config.yaml
d_expert: 48
balance_loss: 0.000514
norm: "rmsnorm"
norm_eps: 1e-05
rope_base: 10000.0
optimizer: "adamw"
lr: 0.000938
lr_head: 0.00636
decay_shape: "linear"
train_tokens: 515900000
Below are experts of layer 6 (counted from 0) of a mixture-of-experts language model. Rows are named gate (a neuron's input weights, with its number), up (a neuron's input weights, with its number), down (a neuron's output weights, with its number) and show model dimensions 128-191. Each number is 500 + 25 x the weight over its row's rms, rounded and kept within 0 to 999. Numbers have three digits each.
Before each expert's rows: a language model's description of what the expert responds to. This comes from a sample of Wikipedia text that the model never trained on.

# expert 11
What it handles: Word-final pieces of names and terms, such as Pat-el, Fair-y, terr-or, plus closing parentheses and table pipes.
gate0:482472480521528481465489521496513491498487481491485511477489503500467511469514518480475518555449518464525474519517478510506499495522464511541507495473542474493504543523514529502513501478487501
up0:465493502481519457488486512458529481536495511493506515544471474518522494510517503472520488490474504487510509537461484559513497522494479508514471472557496443498516501497520486483465533508531480
down0:488470502483537471522468540495513522460500473521504492531534545470510514455515495509505510556511517509494496496484473473513516536496509518543514483484520524514504477488561568567542508444513558
gate1:500500501469526509464490556500467500527444460476511469484478485495486508469470526524454550491475486568520448566454536525472530500493503475479561550483519514520499456477502449525489486504549484
up1:521470529492447507455526499501508485501501530462488486499524468525529489503516551491502491440495510487482508478480516464472508485547473486496543503507518506523486528493502484489512502474486477
down1:502492497488532498464500495492509511467473531503545514494467503466461492519468501501493488530527527488542555510485472505517529504492491535493482479524482508468514515467507465522472472516477503
gate2:466473507502504488520465515512487523467545506460494493494548487522525504498517478487504504523453491524489482507502493509522504466507501483474487498507508487491512492441485508488494518550485505
up2:519525532560534497481522494507553492478499500545512512506479501509516504515506495452515469481481492466440478522497504507483507487463472483531521441517504463506498494496518470484499478532531481
down2:493515502477519529533490484526504498503506505464445483523473470507541522490491471477575475534461512521505489535447495513495522499509504529452500481486500466483455490528520445523505504491527520

# expert 12
What it handles: Closing stem pieces of compound words and names plus common nouns like new, work, part, album (Scarecrow, bout, battle, craftsmanship).
gate0:496465460477513476499518513490500536493461496533500490468485513482477513454517470493528512517452545498481531477526469484456538465513479507516516500457507536526494485500469557529500502500523508
up0:511522526510518481518509530531509487509520476519524501489502501476453517515470482501481471494520473546477497497476521479451472480529482533503520493511557508507497524512523454479507469485478472
down0:487456544501483527512448518488511470496491488477534481482495534507504523499540504490524445528474459508476466515523497517519462483495499535480511487478513529501565512515510494493513491523509489
gate1:521477498465518510471544459498498495506449507466451468531493472479470510500487508530546525507516482476488483491503529536498531488509510529505501497508510487489464495519533487519455495476469492
up1:490502489524490527482508441472473495513467543489480522554534510500499519491513494507481492497536475521509485507532497451483539541490495528546495467494516472506458487440486529502521501535498496
down1:478493494481526500484538505521455525482531465487473501481519484505506511515500463479491458524547512506509526478507521516510533500483521489523490499530549495469510443499516531486512512472510509
gate2:484479459494507472503555540521494514518485510513496512474489499489479497509518492517464556553481494481501503463487513510488509538500514487499473514514520499507492528543501475495516488535470488
up2:460481479511532458521499547534474524501468481478493496490508443526541462555477495553510542522500502487535516481520484525504487534455527505502502531519519491474508519544519552519493502510482492
down2:507479478523507505512483538504458523478547463507504532477458548497553475495480496491509420490452499511513484527473459487450504543465514497474466518520543475459492487484532508467489506485517512

# expert 31
What it handles: Second pieces of names and words just after a first letter, such as N-ick, N-ik-olay, res-istance, plus compass words North, South, West.
gate0:486560512475490497475510523495496566500484475523506470474483510528527452475473510491513447525508496543469493495459513459473490466520512486503490524502452483430517457516495508502522479515469475
up0:556515493488471492458487467488461509508500515484498491462504531514462523515531505530505503510479482545518481491519527493440429499495484500499479478441519481542482511467442494491496557495511494
down0:519537444458507498513490491485477464489480518512524509520512527471520504521508485541487476515505492502483514512498504492506519470489449514515455506518481490492467505504458519547495456505520494
gate1:524553530506498524490497453557491499498511527486511539471477505479479503547477472519519490483509535490503527459444489524504474543526486509499471505477451511520549487513515507513461518454503514
up1:498475494464510512500533459496498498480502528484538475505502510480490484437473496493505467528532488523509521536535503486518505533476524538479456518473523475523537484457472480465498456488494497
down1:536478544502480500504521498510505505543515541514483529484480459497487513501492509544476540499492489561506497487476487529528549518475482493458542513431471490478507483533513498474518521516523483
gate2:534519491493498476523515506490511538501502479528505465489511525528485544516482522527479520463524489507510501528517471524470561540509471482533497526469502511501455504518491524472538519518504472
up2:462494475487516496523487504495482532455515467468464505492481498468501542429500466509493471527480461514515480487490537502546485490504476405494517488510490491475506481482504468531498520508479489
down2:478483506504454499500480504475490469520515479497507512501461497484510489505451510532513541503502475476555485507489520512453519513469501503477485485541499493490490520502477504504526524521503488

# expert 24
What it handles: Word-ending suffixes like s, ed, ing, ions, and auxiliaries or common verbs: is, was, had, has, made, played.
gate0:533502521509530509502470515515489505510508500512500462431492491468523445504522497496523484521468490481498473482468469501511504514469526521481496500513508510494485512480483514494534521482503486
up0:508474465446531512538499498482537506485549519474479506502500526469512475482463520502473503491479508479496494462482525462467498516524487482500452534477474514506474525525475505476508518491535471
down0:546491479469491456512485492497497507478481432503482482481463515505518499457525475492508531500509504473487484501518524496503527495537488484446534517475483518475489517494498500552484487492496554
gate1:489487497507498534507509481525521500493517495499582494530546489516550501496506488509443475532534507508489499496469495508514492526483490547499447448522518499499494545502489492517508483474535471
up1:519466504486509517542517482504502516445497541481516504494509509449509510513483476489541543485490498483536541487516468518444504496452518479514529526454509448517495471517500478485505496497456472
down1:498517475471486516501549478500509538558488475511492515479501532511484497474468518509494492543488474530484508500521497487478468509497538446531517528480449470512512488511495477541542520521486504
gate2:506560499525538476487496481469461465483509525496498463500539478500498522510481521519482505481540489464525516497500528519472498470471511458515528482460454470557466521545495547485523469507511472
up2:514513513491503526529493490483458509486481539504489476498485468471533483493523533533491460537459496523510522478492519492480494511503496447505497525444526498482502479469492494533507497530491461
down2:498470505569515515498485511477470497441489490494484504523509514531500486506514523516520523508486525460526517489522540503523539487531496476491488474512507515498504502544527509505495544543458537

# expert 30
What it handles: Noun-ending suffixes and plural endings such as -ation, -ers, -ies, and nouns like years, season, League, Party, plus percent signs.
gate0:479529493477498534514510487507515551480537457563532504487496529501460476450501503524510485515479495551519487509497500479520460507531520484504516508495492471524531498515483473490479482449503478
up0:515448538461532511522517482514453501485508543475487505499441530485487470504475495465468527534499486505498507501513485480514495488509492445464531517423521469471497513512479578483525470513476469
down0:479491502436538517514470490466494518466517475528523504543517478515491513478504507485464518528516485512524484480500533466474523505518511478479485454494516517490477474481453499478498509518538507
gate1:490496542501469509494504524502477470481519503475508530508517496468507491528496475494470523516553494505518489425511494531452519457504476474483505546521537517515528523516517475517505538503479473
up1:479486517510533472486468469452524502479502508521505520466516480485483505501461549515556477533508519525491476487496511488472512535520497494481487494489518466501558517510474459501544466482514499
down1:500514462532504559493446492523469499504491547515462480495546484536543503528483522509522505476481520551509519503523548486509487540541483516493539493531496519523469508521511514465499511497569508
gate2:522515486535516529522480522492473522500500503489505500484501490476532532480481462526479533531563526473517511513515486459516502509504510483520490531460493446495510494483542539486489491464455490
up2:495495455511502505474518535494527485495453514486510516507533522497487482518522526506516521495531498468512520520510473536464505456513527507513533526511501513545474483510522525513527504466488503
down2:494503475544514496496507535510477487491480504503510492521511501483510515513513452492510518486492496526511519499504474465527500493497555502527488495515504520510480501500489496526501486514481475

# expert 19
What it handles: Month names like March, May, August, and stem pieces of longer words, such as Th-ail-and, estab-lish, offic-ially.
gate0:510477501425504515461479497555497527492496526545506473464498472470544488469535509488499498497490468495484501457554490475515461484482459511477500533504484519512482508438459518533492487518528469
up0:488465483490499475496488518500517484534489559492525517509568472458531516503499513486514487491509495547507506501518496494535487508501483546456467532514496471500507503442519453521500543505526498
down0:485503486501527522521494505513502506505496498516540503469507528499487512483479486496458474493504507524469501503516507509491466544458490548519503508472490538484520527545485502518547522469511495
gate1:486512543457470499543504524496502506493526485516515485508498496511531486502517487548487484502557473490506518535494484550510471455520496488487484457448489477514521490473532457473462511521544489
up1:472495509518476514541508485513517495501504495472516483512510459466513513460513481514497457497502552514481524516489481557530463459560497535483497501502514513483505537497497514482502461483489540
down1:497531501502533523482477487468488448473468463474527495479489492505492522432481527497491482546444496480507491518500479508484504509516475546484533507432451487470499481535500567531530498506525447
gate2:472468507498527488573486530510478486515488525501504505500469484494537489492498525495511488469504523486539475519493481503517515502510540539550474514453512506534523534465491504481513503510481526
up2:524542478506487476451545508487495462478474517478500491543483490474446482506511464507491516552509501497491555496480489454488481501501486480511497507548489522495483487524530522521503516473459492
down2:519498505493465507552513471495516456500502510490513486504503457472500480522493494517540472514491495501455489527445526470460537518506497469496470489539530518489444467475475494505487495551501500

# expert 47
What it handles: Forms of be after a subject, such as was, is, been, became, plus some inner pieces of names, such as Mastr-ant-onio, Br-une-i.
gate0:535517472468511545499494508510465509487506510523479475517513484493513484491467527485528535488480443512480488508515512485500522474510498517493460499474457519501497462485497508487506442453462495
up0:496455529532498494511509456500535482528491515471549508495487526463510543491532490514497486553480499459539486490475508524494519513519489496488499528495514512478502489510486490557499500516510531
down0:486488531520543520486504475487499513517541490530481545454511499509526505514487492483520480456485545497502492508460467510499480490463511558503526480499502505477503515533481507468471525478529476
gate1:479499505502471509490457489500481522528522476486530462497535480505514502476479492522449483522497471519539526508515490561491468491516508456500467474501538489466479506507532498483518533496490535
up1:515518513454523505546528530424459524453511472523493517523485510499535518530533480532485506503496465493535472501520513479510510491467479502481500503507512512510531439500490508514495525503508519
down1:469514467519530546499513493462500490503499490519483500562493485484542507510473535517514495477478573535513484538517542487516492521468535508508463521535513506490508526521525520483506491510474495
gate2:455512478513506470495480507517494483486483491513498493486536522513490550489500484500508519526520481525541546468544492478487474505457470527488482472492515519512512496479524509491489504511470541
up2:457471456518491506480526534509539494488492511531516468501534497482486492531523518518542479506473531524498542471502553502506489506476487497494519472530484523447468459534537496521491528525465524
down2:531486519490511465533469539498483460497500507456507524481490501519504503480500487521500456555493501522538467476472491505507467479468494506539461486490535522498508462501507499515482476530528514

# expert 34
What it handles: Single capital letters in acronyms and math variables, like ISAF or $A$, accented letters like é, ú, and nouns like film, team.
gate0:547482544498491513498481490506540441536499492507488474511512449527462502455512499485512479490497495516532527515507538504501432482488527471477454504492507498493500486515531444499524503519527570
up0:475496500525497474528501487525467502461508531499503512539522550483532525515486482518444504528512471532495525510530507515491565521491503526481543481500487492478517509496465483510512472541469435
down0:494453482539509505497480548511526488502489501530482488530483512508426520500522525470482492518461451490477463500492499498438455485506459510474491489469548516510524496501578496485465487501532512
gate1:506466461532533517504499517509535525521501563513505513492452527538433527471491477506520534488522517503506489509481524516503500491489475484541474517504484486518511477483503481508477520491528527
up1:537461496495507544514487510514538499523456483472494584588477459498503505512447507495496464474528515492489490503455557527481486515528510498478515504501455518488495473480482514542458496504481520
down1:505510497497556490509481489478452502495522497461486504558567455503552476521520469486502515533466478493515498514537487560484493484478525504466504502502534491483478489503520532542511498505518412
gate2:485472505500470501482528508496495495555506539467503467463470512486528525482510530492519492506479535461500509532497533439454495551538487512480471499474500555495515481488519521460515514507513491
up2:483468508492471460506481492501517485488497491474433485502460554520500457532471486480467515521495536507509499553527513488522528524494455531493499519521497511525444524493511518519491500437511493
down2:476506489478473464519493497468513539494497475507472463518484517513502467501503502475479535466426520532468489490497503471495480496514491496535482518506480495494539476494502526521504459451503500

# expert 39
What it handles: Sentence-final and decimal periods, and the letter w or W inside words, such as Bruns-w-ick, Went-w-orth, BM-W, U.S.
gate0:507514452501526522443526509497482489531450537474530498511483525488510500537464524523517565503546503540508503506556502533538535501494491514477498514522461506564463450533480496511497478532544514
up0:488460489527507556502481482493547511517514512525488544531487495547488529468486482505524449521496549477529479502544470447443526464481474498450499516496480485492537514507530522522518461523517470
down0:499454530496520514520522531494515515527485471486490529432554503521464468491505523529539490488501495517507460520494459493523488493509488470490487453495496510510493530508510524489459477515512533
gate1:488520473494499503498515500524492542481457492505513499493538491501505508460456475502525469513510483485495531529456521537530485494441474500479448501513530532496546535531493534502536547500531489
up1:516522468505480488428488519539539542510500522509460510484512529494408474490497511502498504470510486462521480510467483550525525510499500472488440507531479535497534522533511534502495517524528493
down1:510527471470514479493541514468535496481512499477490511493523471534484499490507517459545485468490512509519468509475491512491465547494466490524488532508545485494487481509497496495493487473508506
gate2:499521569483536482495474490550478503498520468468477496480524475487519475516540470548501523476539512528499507453484515520522497507488522515504481494454508493461500501475464522493480487513496540
up2:475485508468497538482441508519554528500512507486492495428543489537487505482529495504516509485509527533512558507571548510538476495488513516469510510479545515470520475494486479493484512505494523
down2:525540484517509530472558486485486524507525547478474514490530518457478496498495476492509449518463512501509456494472492511537524496517509453478494517553521487486443533517488560470498492496531534